python train.py --init_std_router=0.0225 --num_attention_heads=8 --num_key_value_heads=2 --norm_eps=1e-05 --positions="rope" --rope_theta=10000.0 --rope_fraction=1.0 --qk_norm=false --optimizer="soap_variant" --lr_mult_o=0.887 --beta1=0.95 --beta2=0.95 --max_grad_norm=1.0 --warmup_steps=200 --final_lr_fraction=0.0
Below are experts of layer 5 (counted from 0) of a mixture-of-experts language model. Rows are named router (the router's row for the expert), gate (a neuron's input weights, with its number), up (a neuron's input weights, with its number), down (a neuron's output weights, with its number) and show model dimensions 0-255. Each number is 200 + 40 x the weight over its row's rms, rounded and kept within 0 to 999.
After each expert's rows: a language model's description of what the expert responds to; "comes before" lists some tokens at least twice as common just after its tokens as in all text. This comes from a sample of Wikipedia text that the model never trained on. Tokens count by the router's weight.

# expert 62
router,119,275,227,144,158,147,202,248,166,184,260,268,127,154,199,244,190,177,196,309,164,130,167,224,178,218,195,188,223,168,212,208,183,136,184,226,233,208,170,292,199,184,153,270,154,116,253,182,183,176,147,187,238,183,179,273,228,236,230,235,192,258,208,260,130,195,136,200,253,159,229,220,211,220,209,241,223,221,179,173,153,190,218,168,239,198,255,187,204,169,187,202,155,227,202,181,243,185,198,200,91,226,207,253,254,232,242,195,220,236,195,185,196,140,133,182,159,194,196,184,271,208,229,149,181,198,263,264,197,158,182,167,107,273,179,161,173,197,222,137,168,159,203,150,259,220,203,138,191,202,212,235,281,226,166,237,229,121,241,209,174,255,251,279,190,255,197,240,147,112,189,201,253,169,145,156,203,260,165,215,211,170,206,271,243,201,237,175,226,243,166,196,249,194,190,243,163,213,145,148,178,208,122,193,237,233,127,196,240,177,231,140,193,228,173,186,216,163,220,163,157,223,159,220,229,234,128,164,126,229,209,252,222,242,173,183,209,190,245,174,153,236,134,183,266,193,216,175,191,251,167,246,189,182,259,195
gate2,211,193,195,227,236,123,253,247,268,206,186,184,195,200,125,248,185,205,195,197,220,242,263,197,198,152,180,154,165,145,186,231,173,194,209,184,167,178,213,212,201,224,223,121,127,202,113,167,153,169,185,279,202,100,209,258,281,219,223,243,171,212,111,164,177,202,256,204,216,243,222,236,261,183,145,217,170,141,215,243,182,194,130,204,139,185,160,254,160,196,249,165,176,223,161,191,128,139,251,161,148,221,158,180,177,146,147,204,157,204,219,185,184,146,164,142,209,192,208,189,162,153,184,184,215,249,214,201,136,217,148,138,229,173,214,228,200,162,216,212,126,249,209,241,162,201,141,190,177,174,179,254,200,232,202,181,228,216,185,232,207,217,160,186,235,102,275,156,216,150,235,89,264,233,229,239,169,213,218,229,136,133,182,152,161,185,173,169,155,202,199,186,186,249,169,112,200,252,254,227,209,238,157,194,231,142,245,136,100,191,192,271,154,230,275,258,196,160,145,238,274,187,183,192,156,175,163,236,161,213,250,204,221,225,253,183,202,236,212,228,248,231,214,222,212,249,212,158,289,260,228,234,223,192,155,168
up2,185,192,194,192,226,215,155,222,155,258,294,197,173,208,161,235,168,214,165,232,234,230,155,239,264,247,198,236,201,269,159,178,235,238,259,219,199,188,256,220,155,161,154,176,241,262,204,190,181,179,260,146,269,196,204,203,241,193,168,253,168,249,261,250,249,283,222,168,135,215,189,293,204,246,198,181,242,213,145,227,191,173,152,187,233,242,143,172,206,182,199,180,164,234,284,219,230,217,245,184,167,163,216,212,141,195,190,193,189,150,196,193,226,164,186,165,266,164,201,156,256,220,231,151,143,252,139,202,238,251,198,254,194,234,166,316,222,233,168,168,197,192,241,188,181,130,171,158,207,220,204,192,208,265,231,191,240,189,183,171,199,197,235,185,220,233,190,219,209,88,230,212,214,254,166,190,257,172,187,143,259,201,113,296,230,128,219,206,237,189,265,264,224,173,189,171,227,245,200,106,158,168,168,248,157,290,228,173,192,167,99,224,167,253,149,165,174,240,194,250,211,152,194,226,191,217,122,147,242,215,163,188,180,222,195,221,233,173,162,245,177,271,126,203,187,200,139,196,133,254,131,145,155,213,166,195
down2,156,196,153,188,238,256,182,287,190,169,221,256,141,197,235,212,154,158,196,129,200,147,255,251,154,222,150,227,141,159,211,168,172,297,155,195,179,215,190,201,186,245,243,217,206,187,214,156,215,229,161,182,224,145,181,209,284,199,235,283,238,243,137,138,268,309,131,221,184,210,231,178,129,181,154,150,230,179,219,282,258,209,205,149,196,205,183,268,214,230,218,170,222,125,205,209,203,281,194,206,148,162,266,235,132,210,173,208,177,233,215,198,179,187,110,296,195,210,208,222,207,184,159,213,210,104,271,189,184,219,197,192,186,257,191,112,170,157,204,168,144,162,205,149,192,274,206,215,241,191,202,210,189,218,288,244,205,148,118,168,166,169,272,202,210,158,194,188,169,264,155,235,146,188,168,178,172,213,136,176,272,254,157,171,196,174,197,108,206,190,151,209,186,162,238,215,180,154,196,229,191,232,229,249,217,195,157,235,218,233,217,180,260,237,182,260,149,196,177,233,187,166,171,195,237,206,189,214,131,149,170,182,221,217,150,234,213,147,258,154,216,165,191,185,156,258,189,126,164,182,194,126,193,198,150,237
What it handles: Pipe closing header rows and cells in chart, election and film tables, citation parentheses, and film words like directed by.
comes before: "\n", " |", ", ", "2", "1", "3"

# expert 42
router,153,216,223,111,180,180,243,240,155,209,260,267,162,158,179,227,208,197,216,276,193,189,186,201,132,185,180,216,224,187,198,174,175,127,215,194,237,148,167,290,217,209,164,239,136,217,245,172,151,238,136,209,176,191,201,257,217,256,235,303,192,227,208,246,123,201,144,191,213,173,281,226,184,166,199,262,225,176,195,217,151,167,204,165,220,257,243,159,247,223,165,214,159,248,216,212,251,259,215,202,134,249,167,267,246,216,230,162,238,199,191,163,164,164,174,152,205,280,172,204,255,161,169,184,184,224,261,236,241,209,172,174,112,254,187,149,145,210,205,179,189,159,209,135,200,224,176,133,189,215,236,219,196,175,157,218,233,135,189,237,247,246,249,255,197,255,199,218,127,117,188,187,211,193,184,140,168,259,165,177,209,220,261,280,235,204,248,140,197,252,127,243,184,194,190,222,126,180,190,153,157,212,148,192,216,218,139,192,234,195,216,172,193,238,157,252,151,194,191,141,181,222,147,246,261,257,163,149,111,240,229,278,223,253,159,206,210,194,271,174,126,246,174,155,263,196,208,199,171,248,213,280,178,197,178,245
gate2,287,149,253,220,181,186,259,191,188,229,179,204,226,264,215,167,164,195,169,197,181,242,242,138,217,143,220,146,211,167,204,303,227,165,275,205,243,157,147,181,230,219,199,154,231,217,182,216,169,276,204,268,197,215,204,227,228,306,245,195,186,203,161,225,228,223,142,283,231,242,143,210,198,204,235,203,224,265,135,257,220,149,180,240,169,206,161,254,217,180,205,179,172,240,214,159,237,233,202,163,245,164,188,231,111,179,233,187,182,218,187,127,248,262,184,176,169,185,155,177,115,183,164,217,263,217,179,142,217,250,278,220,215,231,143,259,173,167,193,209,214,182,184,170,242,103,252,185,222,212,229,206,235,149,234,197,174,170,164,252,160,199,185,187,211,205,190,220,177,204,181,225,239,226,234,191,156,93,269,170,262,246,181,169,205,246,136,183,201,208,237,181,204,273,154,224,228,157,130,265,225,115,281,219,153,242,149,224,237,121,177,150,166,183,140,168,148,209,185,213,185,253,282,232,200,157,184,208,251,241,264,191,174,176,202,149,111,211,202,193,298,144,240,209,226,173,244,233,193,231,169,251,178,219,212,216
up2,140,215,151,207,187,182,204,202,130,244,117,148,161,224,197,203,221,170,126,172,190,168,250,190,215,250,222,246,135,230,178,187,193,233,200,166,111,207,181,213,212,227,129,133,156,236,246,120,162,204,169,144,197,213,243,156,241,188,162,189,207,213,124,132,212,169,255,155,209,160,250,215,250,134,127,210,144,199,222,177,180,283,243,217,205,191,199,230,158,214,227,263,262,181,205,219,227,176,138,190,200,295,188,212,253,280,187,227,173,202,226,195,236,163,190,179,195,177,129,200,247,157,169,217,201,194,204,235,298,239,278,179,182,243,287,228,121,239,209,160,159,247,160,217,211,238,229,244,153,156,141,219,183,274,203,250,224,241,280,179,90,213,180,83,164,202,261,158,202,230,233,214,135,174,200,211,226,202,159,190,242,216,216,180,127,182,189,181,256,244,168,271,177,106,186,218,253,245,167,225,230,245,192,170,202,214,235,174,204,188,196,259,241,164,199,220,154,258,180,231,184,231,147,206,174,228,247,222,220,173,225,268,194,180,270,174,226,197,188,185,190,238,210,167,176,195,116,234,198,241,234,186,145,171,251,181
down2,194,234,239,215,259,205,174,273,231,140,207,224,194,264,210,190,215,224,188,247,272,230,299,170,172,183,220,136,216,218,235,208,246,244,211,198,240,243,261,192,262,235,246,159,242,196,157,203,227,227,206,129,295,172,236,161,243,164,121,244,163,187,203,135,170,209,140,215,149,231,195,122,170,223,183,202,220,198,144,210,193,255,230,219,265,181,195,189,235,259,226,223,168,123,165,192,212,201,223,189,223,188,177,171,191,176,220,247,200,151,201,121,195,246,205,231,279,227,210,241,225,166,221,141,272,133,246,248,287,252,195,165,171,162,146,196,222,152,224,149,219,113,150,239,232,240,193,147,183,205,169,213,241,230,233,143,131,199,117,177,124,191,191,193,214,207,180,160,239,180,182,192,285,165,180,227,214,241,244,97,223,208,177,178,212,205,209,116,309,230,149,205,218,164,193,122,192,203,130,233,236,198,167,212,172,190,211,241,155,132,196,265,219,279,180,168,248,169,238,187,268,176,166,176,228,142,198,210,176,244,178,131,254,246,196,217,257,217,183,162,167,231,183,198,178,235,196,257,206,186,267,229,239,138,202,176
What it handles: Digits inside semicolon or pipe-separated career statistics and coordinates, such as goal totals and 36°43′00″N, plus some name starts.
comes before: " | ", "; ", " |", "–", ".", "0"

# expert 39
router,294,247,208,228,171,117,245,198,214,209,169,163,224,208,160,190,114,196,215,224,172,235,161,201,235,130,170,155,135,186,246,141,208,256,158,191,209,253,211,154,180,169,213,185,202,232,204,157,272,167,249,175,236,333,196,173,149,189,169,231,130,232,196,201,215,152,183,141,199,214,207,250,169,209,211,156,127,222,223,255,182,210,260,183,235,199,161,175,211,185,245,250,131,220,192,221,237,170,273,243,224,171,156,174,222,234,152,167,229,196,189,227,234,255,184,228,204,164,219,191,267,211,251,148,224,198,222,126,259,185,222,266,206,144,237,200,245,208,198,219,190,207,203,238,223,169,287,316,230,191,144,182,228,189,188,225,292,260,169,226,226,220,206,230,270,282,166,174,193,242,191,161,180,186,221,135,228,146,164,132,201,191,223,191,136,231,232,193,146,193,208,269,224,133,288,177,191,205,224,289,250,235,169,221,259,245,231,232,246,162,146,126,209,132,127,183,229,144,220,174,281,260,163,228,224,248,173,140,177,178,199,274,190,187,193,229,255,171,242,182,265,181,204,252,218,196,242,200,170,213,187,212,187,201,215,221
gate1,129,246,169,259,163,188,222,159,166,174,166,154,210,181,130,218,169,225,231,133,233,234,237,224,224,219,226,175,205,77,189,250,270,206,141,172,224,221,225,233,158,183,220,159,188,210,139,101,128,126,170,181,199,204,162,241,169,334,196,225,225,257,105,162,108,233,146,208,164,163,190,203,232,148,204,164,213,227,206,240,126,220,168,255,235,135,207,203,212,215,177,186,261,145,196,202,231,179,174,146,171,240,194,192,224,191,128,201,135,211,173,201,223,209,255,163,181,153,228,203,227,236,217,146,188,249,220,197,166,238,214,176,208,216,199,139,175,228,263,165,186,150,192,227,247,119,223,186,226,260,227,210,277,189,243,151,225,135,207,217,202,201,123,274,248,192,228,179,175,228,187,219,168,201,136,164,157,235,225,208,159,134,233,173,234,234,241,163,236,131,144,209,199,248,185,198,129,247,177,192,274,202,236,190,207,243,212,190,212,141,158,243,208,277,217,128,263,225,154,158,216,180,195,248,167,128,203,172,243,217,196,230,205,246,239,213,191,216,109,189,147,154,187,172,224,144,174,220,207,175,252,284,173,171,201,182
up1,267,183,130,161,162,184,198,236,220,295,199,259,267,219,174,172,180,154,154,229,152,203,204,191,178,249,185,204,185,199,204,211,140,153,156,180,265,224,107,178,167,172,226,158,182,162,226,226,162,172,230,202,246,167,221,205,173,210,201,203,215,300,252,166,166,189,186,202,182,233,241,177,124,231,161,178,199,187,137,122,184,139,170,197,215,132,200,162,218,209,190,206,219,252,234,230,178,234,226,210,256,111,264,117,193,150,219,270,134,206,190,209,174,266,144,176,270,167,220,214,183,189,165,204,178,196,132,190,225,153,147,172,224,161,123,239,131,167,203,194,180,279,186,263,134,208,239,270,241,157,223,198,152,190,153,194,164,145,202,182,213,207,220,203,193,183,190,206,209,157,229,296,249,205,258,251,215,174,205,155,241,162,108,208,207,232,183,189,217,193,172,212,220,221,121,214,265,185,167,223,186,236,165,251,218,139,129,226,206,251,197,110,110,197,132,288,204,197,281,222,146,231,184,216,245,225,218,106,270,225,178,181,160,215,183,176,166,176,148,177,246,224,289,210,203,180,152,175,163,184,237,162,173,213,198,241
down1,202,184,210,174,146,157,192,167,164,88,167,143,216,210,199,159,173,119,270,146,219,171,219,229,186,178,166,196,260,254,184,197,217,212,229,236,158,192,168,184,260,203,171,194,296,217,210,242,172,129,193,202,229,200,225,176,214,244,214,157,222,258,146,226,193,200,270,247,184,198,149,140,212,166,186,223,131,190,222,192,201,232,185,237,205,282,186,210,134,164,225,166,240,220,162,175,257,240,206,124,215,206,229,210,141,174,163,123,218,160,180,190,188,209,180,242,201,256,146,204,229,268,214,260,112,195,161,178,239,186,216,154,249,294,111,220,151,197,237,194,189,185,149,267,192,182,158,213,196,288,169,236,268,128,122,222,189,170,169,262,212,223,233,178,252,164,152,157,234,169,180,177,211,161,230,163,182,231,210,279,181,202,194,265,196,225,200,153,206,204,263,168,226,217,219,215,222,234,234,172,180,192,205,190,116,227,232,198,254,161,206,100,189,205,213,236,190,94,140,195,191,180,254,201,205,152,219,260,157,241,295,234,186,138,131,219,195,169,187,231,183,247,241,171,134,224,267,242,158,293,178,242,250,213,226,211
What it handles: Infobox field lines, table separator rows and taxonomy boxes, such as Scientific classification, Kingdom: Animalia, Dates:, and list-line dashes and years.
comes before: "\n", ":", ": ", " by:", "- ", " career"

# expert 40
router,148,154,231,242,233,234,234,217,200,214,162,149,203,203,242,156,219,261,199,166,178,162,200,274,161,232,175,160,186,237,207,259,174,142,257,184,116,151,189,255,234,137,217,202,205,244,120,223,177,231,190,189,177,189,236,169,205,257,59,141,220,189,217,128,210,233,160,183,206,168,222,248,236,182,179,151,230,160,157,114,197,216,160,203,154,176,161,176,160,228,176,146,262,163,180,197,148,173,145,185,227,244,249,197,206,216,186,184,230,234,235,198,180,177,185,176,166,255,206,159,171,161,179,224,149,188,186,120,205,212,206,207,198,230,181,161,130,251,272,181,267,247,227,197,235,166,198,180,150,137,278,252,167,201,234,160,173,252,269,172,247,206,126,126,123,167,188,207,216,179,183,276,252,201,253,234,162,175,253,143,227,192,228,200,211,195,257,235,219,157,233,215,186,275,191,230,191,206,163,162,220,147,269,205,141,175,235,215,203,192,222,271,130,221,149,272,158,274,233,195,165,238,254,197,169,146,252,296,215,134,206,208,106,180,196,160,173,194,198,155,204,222,151,172,235,232,242,146,206,187,246,209,283,165,232,188
gate1,217,170,175,180,265,179,210,228,153,201,237,169,174,249,128,288,188,179,202,189,255,169,155,197,186,214,194,214,150,172,197,238,163,194,209,241,229,182,230,276,191,175,140,216,207,241,165,162,221,261,198,236,128,239,235,135,199,162,146,189,199,226,188,242,147,159,213,114,198,239,204,186,245,193,250,247,286,170,177,252,235,220,165,184,268,192,123,202,159,204,222,139,248,175,236,161,245,186,178,178,141,207,165,163,187,144,290,157,248,185,168,236,255,179,267,192,174,184,217,202,237,253,308,223,198,246,209,155,147,283,157,224,195,175,231,180,292,147,192,175,161,292,156,256,256,172,189,237,196,167,249,177,138,148,230,181,163,243,191,230,227,188,192,192,175,179,175,177,221,229,222,209,161,173,208,189,177,214,253,183,126,111,212,136,191,136,205,210,166,191,213,237,153,249,198,173,237,203,238,192,294,227,210,170,163,226,197,141,179,135,134,214,221,200,299,202,138,175,223,264,209,176,220,227,242,197,174,239,230,178,163,184,143,205,212,192,220,242,224,170,192,228,247,155,173,220,236,217,117,218,344,193,237,146,235,176
up1,260,154,164,187,210,198,200,291,172,226,257,139,177,162,192,143,205,208,204,168,243,176,222,151,192,229,138,159,190,167,187,221,206,203,258,289,189,154,256,190,160,194,187,224,225,251,190,189,149,200,173,206,159,210,298,135,233,164,211,157,188,193,117,173,213,154,211,119,207,238,220,179,269,196,266,220,273,187,221,227,220,208,178,179,201,230,188,190,206,107,173,193,266,158,193,192,244,169,179,171,157,220,188,203,256,113,288,181,213,224,235,161,282,156,216,225,209,207,88,251,210,246,333,236,222,182,220,128,174,265,193,275,200,212,230,154,199,208,226,184,152,275,200,249,244,188,151,167,200,229,231,211,138,126,242,153,161,253,177,184,185,196,272,227,246,226,173,200,172,232,194,224,242,170,197,188,203,164,243,220,129,155,211,229,192,120,181,225,141,211,189,190,148,266,251,231,255,217,205,190,237,152,218,218,174,249,219,180,109,139,200,228,153,192,196,186,118,187,223,256,172,229,170,269,206,181,134,197,210,184,183,149,114,166,204,202,292,210,226,143,178,234,168,172,176,226,171,203,210,198,213,196,227,226,266,199
down1,183,215,198,181,160,183,183,226,240,211,216,166,183,205,238,196,214,215,304,230,221,138,207,240,161,226,212,177,242,267,234,230,266,212,170,151,159,246,212,146,179,152,176,196,224,254,135,231,179,156,220,230,233,226,199,182,231,141,208,195,178,269,222,244,206,251,244,185,204,132,275,239,136,219,169,166,274,171,197,128,100,254,271,225,213,176,160,196,167,138,237,223,201,185,183,159,185,174,94,217,227,189,176,231,218,256,315,242,237,164,204,164,189,235,169,174,288,237,195,290,188,256,214,209,225,185,224,186,228,155,158,313,224,222,213,196,164,236,220,159,151,186,200,132,177,207,218,166,209,187,171,240,208,153,170,209,270,185,193,169,186,202,244,200,221,190,193,169,187,164,173,231,323,131,214,232,220,163,188,238,235,192,179,181,248,186,211,191,191,194,227,186,211,183,180,135,153,245,145,270,192,177,222,215,201,249,242,137,224,216,195,167,184,86,178,163,132,192,216,195,212,257,179,195,181,220,168,166,201,158,180,245,157,237,85,206,165,163,276,214,214,282,239,250,173,125,275,201,250,181,231,145,198,251,180,216
What it handles: Sentence-final periods, commas, semicolons, and conjunctions like and or but closing clauses, often fused to a word ending such as -ion.
comes before: "\n\n", " The", " He", " In", " In ", " This"

# expert 11
router,190,194,163,151,169,182,218,175,193,186,167,174,194,183,212,206,217,228,198,217,233,172,265,231,174,139,183,218,219,322,226,198,143,167,270,213,160,162,176,264,184,188,201,165,138,224,218,208,147,253,211,155,156,261,197,181,208,188,202,199,247,229,148,244,195,176,224,251,195,195,217,241,159,184,142,153,186,151,189,161,242,137,209,216,170,199,238,287,174,275,121,247,273,254,171,235,216,229,259,205,211,304,227,210,215,236,153,164,250,210,127,173,225,120,192,145,250,201,190,284,163,163,207,216,189,241,234,208,209,205,169,166,239,242,176,207,194,302,259,181,228,149,197,225,136,185,154,155,113,259,191,198,213,161,229,178,178,207,246,130,184,162,227,176,212,143,226,191,206,157,192,212,173,238,236,205,185,301,178,165,138,208,205,199,118,241,224,241,211,234,163,120,181,229,220,197,153,285,160,202,231,248,147,175,257,197,142,158,166,162,153,176,205,197,175,148,153,201,154,159,173,167,162,222,241,251,152,188,174,252,257,200,148,208,196,189,235,134,194,178,160,173,211,225,235,258,150,144,117,223,167,166,320,178,227,163
gate2,222,164,165,208,264,243,142,252,230,193,146,174,196,261,232,194,237,228,231,249,183,156,164,188,178,212,250,217,233,221,254,201,198,176,162,157,221,132,196,227,213,191,275,274,240,109,196,100,232,214,198,269,184,213,213,237,237,219,203,190,197,246,243,213,207,277,160,268,246,150,217,255,135,274,274,190,242,201,245,223,280,169,225,193,148,287,176,223,266,254,225,211,250,213,302,185,195,215,188,177,140,146,261,184,224,170,269,196,174,256,237,192,157,202,139,200,240,243,274,190,231,199,157,172,228,161,188,229,217,177,129,250,172,162,195,189,173,253,157,162,188,231,200,197,217,228,118,217,164,209,188,178,144,181,272,218,189,173,215,159,172,244,157,217,283,173,167,248,181,223,181,150,192,242,201,216,211,227,172,251,275,145,197,224,228,214,184,189,207,222,215,183,209,138,220,151,193,214,158,179,259,198,185,206,196,214,128,158,250,157,189,193,181,206,234,184,176,189,230,229,171,245,283,120,216,243,160,86,201,98,148,190,177,219,237,194,243,176,172,235,180,188,137,101,182,217,131,174,221,176,156,160,200,174,142,188
up2,160,147,151,203,296,179,216,207,150,232,179,197,120,262,202,204,272,176,243,193,153,142,188,215,173,261,290,259,304,130,232,278,204,190,169,178,200,229,209,142,187,232,223,181,230,214,193,204,188,192,199,165,155,169,210,261,239,159,209,194,186,289,267,228,197,217,170,148,299,191,190,250,237,249,207,182,232,146,182,124,298,207,206,243,120,218,212,187,170,175,175,259,271,223,194,187,159,165,150,251,153,92,194,205,218,142,268,230,176,210,265,184,193,213,205,158,257,218,170,219,251,184,124,143,213,180,209,218,206,133,134,270,244,166,144,161,245,222,140,217,156,201,222,162,145,193,222,179,183,151,178,227,218,124,252,211,166,180,217,191,173,201,218,216,189,194,164,253,204,152,214,232,242,194,166,180,194,225,218,168,142,243,178,263,263,249,192,201,149,195,282,195,276,273,182,108,162,193,219,247,226,221,202,188,211,187,216,145,159,213,244,202,191,287,195,211,199,234,180,183,208,212,180,200,182,282,216,125,196,154,201,198,181,172,219,231,266,211,148,189,192,187,140,131,218,179,207,207,242,157,217,205,225,249,172,178
down2,224,238,178,161,257,241,225,168,263,224,203,165,236,240,184,118,237,142,197,223,186,215,148,143,225,229,203,251,250,222,188,271,290,202,246,144,176,198,252,158,244,199,251,250,273,204,192,136,151,188,185,222,193,203,226,177,216,182,216,125,226,238,172,203,255,152,175,264,184,147,176,163,235,178,268,155,148,228,253,238,175,185,238,187,191,272,201,146,290,144,217,237,185,227,156,233,301,248,248,190,220,166,222,209,198,187,243,180,174,249,142,220,136,160,155,240,226,164,267,198,208,257,215,193,190,271,202,249,130,196,200,193,210,212,258,208,192,136,257,214,240,222,202,212,213,210,197,219,204,232,190,213,238,225,225,216,171,208,180,191,277,149,242,246,284,260,229,241,171,297,291,190,187,181,248,196,182,235,227,289,201,209,217,186,169,160,184,174,199,214,235,158,201,135,217,197,263,118,295,188,132,133,163,254,179,205,235,173,158,174,229,253,188,189,203,138,190,202,177,139,259,245,205,147,244,238,165,182,250,179,184,214,281,187,149,223,148,158,224,229,237,136,192,253,176,240,271,188,207,146,216,227,177,239,210,215
What it handles: Single digit tokens starting or inside numbers, especially the year after a dash in reign ranges and match scores, e.g. 1264–1279, 0-1.
comes before: " | ", "–", "; ", ".", ", ", "011"

# expert 54
router,171,218,203,125,183,198,239,252,140,204,267,242,142,143,170,255,216,197,209,272,204,182,163,200,138,218,198,210,252,211,207,183,186,143,215,200,241,148,165,281,207,223,131,277,141,214,253,168,160,239,178,224,160,174,232,254,221,254,225,293,214,225,211,243,121,195,119,186,233,190,239,239,188,178,229,248,217,195,192,208,167,152,227,178,234,256,245,135,235,208,174,216,188,230,211,186,254,255,208,210,143,251,177,283,238,194,250,151,242,162,218,168,216,169,157,156,192,261,184,198,247,173,192,125,187,221,271,236,214,211,178,145,153,253,227,161,162,196,203,207,176,187,207,122,227,188,191,140,200,230,211,219,204,196,161,228,213,123,162,240,252,249,233,260,189,256,180,242,137,142,170,181,193,163,165,148,199,256,125,188,223,207,241,282,269,217,257,105,191,234,125,243,178,191,214,215,150,193,169,167,181,230,155,207,237,213,157,166,242,168,223,176,239,232,158,215,145,186,189,158,186,199,130,238,265,272,177,162,120,240,201,267,249,245,192,201,211,178,275,190,135,240,208,153,275,162,209,206,163,249,209,274,163,197,199,250
gate1,192,154,210,272,207,204,242,113,203,144,214,218,156,196,256,125,151,141,239,203,170,218,229,149,181,130,299,194,165,198,186,208,178,158,220,184,206,183,222,166,198,225,178,217,239,203,136,225,161,209,229,209,271,156,188,202,232,155,112,217,253,139,170,165,276,183,258,244,157,254,212,206,195,246,191,164,160,185,203,221,278,164,181,239,211,217,184,177,230,192,211,161,183,191,149,238,171,246,176,222,266,149,254,187,153,121,195,273,203,142,193,224,243,253,226,211,193,183,257,251,202,168,237,218,243,154,223,177,203,144,206,249,161,216,187,259,171,188,259,197,183,224,237,227,212,188,179,177,188,243,250,181,211,207,244,220,208,217,241,113,190,139,91,247,211,258,248,211,202,219,219,220,149,190,206,181,232,213,242,205,266,245,231,170,177,194,217,237,233,211,182,235,226,239,253,161,305,200,159,224,209,162,248,238,183,222,186,162,167,182,166,317,234,250,181,135,181,227,184,204,108,255,195,282,244,118,279,246,240,171,165,88,135,173,236,201,200,201,162,191,214,129,158,159,178,246,198,198,178,249,214,247,229,184,123,196
up1,148,236,199,150,218,170,178,181,226,138,205,199,168,159,197,155,181,259,146,173,233,278,215,159,129,125,218,218,222,154,194,181,229,208,221,183,185,185,179,248,176,156,182,212,150,198,192,199,217,184,168,192,215,180,191,243,201,191,180,222,160,229,209,152,168,172,206,146,195,274,186,222,228,158,198,254,162,143,239,192,162,228,187,180,97,233,181,255,210,227,216,198,190,227,258,203,152,219,228,160,162,263,260,222,217,210,165,155,247,208,175,232,214,234,223,219,154,230,79,156,210,279,201,193,210,222,186,223,311,264,247,234,223,213,243,232,226,156,248,245,228,177,207,234,122,280,222,190,253,224,190,212,220,140,237,146,272,213,225,190,170,213,203,226,204,273,212,171,122,280,248,252,191,166,193,169,249,258,160,146,117,197,209,172,237,209,176,132,160,260,137,169,144,200,173,166,125,223,253,142,157,146,127,178,165,136,220,205,154,212,239,288,298,221,182,177,219,185,155,145,212,260,216,196,196,111,140,234,141,208,200,302,169,159,170,194,159,180,241,215,152,240,183,183,253,181,245,181,209,220,256,195,151,179,214,200
down1,149,209,152,207,218,207,213,147,220,274,266,162,179,193,222,184,125,195,206,232,194,173,264,199,178,151,172,208,296,231,187,186,157,201,217,187,152,156,192,184,233,246,241,186,238,243,165,200,181,260,158,199,195,199,204,295,174,200,188,177,238,192,182,146,208,175,299,223,185,210,190,225,106,189,224,144,232,186,145,147,171,213,158,164,103,244,199,213,210,183,238,162,207,258,235,104,185,190,220,197,223,220,151,265,167,231,287,212,225,242,177,148,158,206,171,126,176,282,248,218,279,121,215,192,221,273,224,205,257,240,191,198,220,212,111,175,256,148,223,182,165,179,239,115,157,253,245,192,223,226,199,259,145,277,213,241,237,262,203,247,184,136,264,201,242,165,211,189,233,201,198,163,217,137,206,160,181,173,188,155,196,202,151,159,138,197,197,247,171,121,205,241,275,202,216,247,252,275,208,217,234,271,217,188,251,232,219,205,231,208,243,199,156,132,200,166,311,222,221,231,193,109,183,212,230,148,140,207,159,192,213,183,241,245,150,230,236,114,206,256,187,177,215,176,185,226,214,203,170,183,222,209,243,196,216,179
What it handles: Separators and numbers in sports league tables, election results and climate rows, plus US city names like Boston, Houston.
comes before: " | ", "0", "2", "1", "3", "; "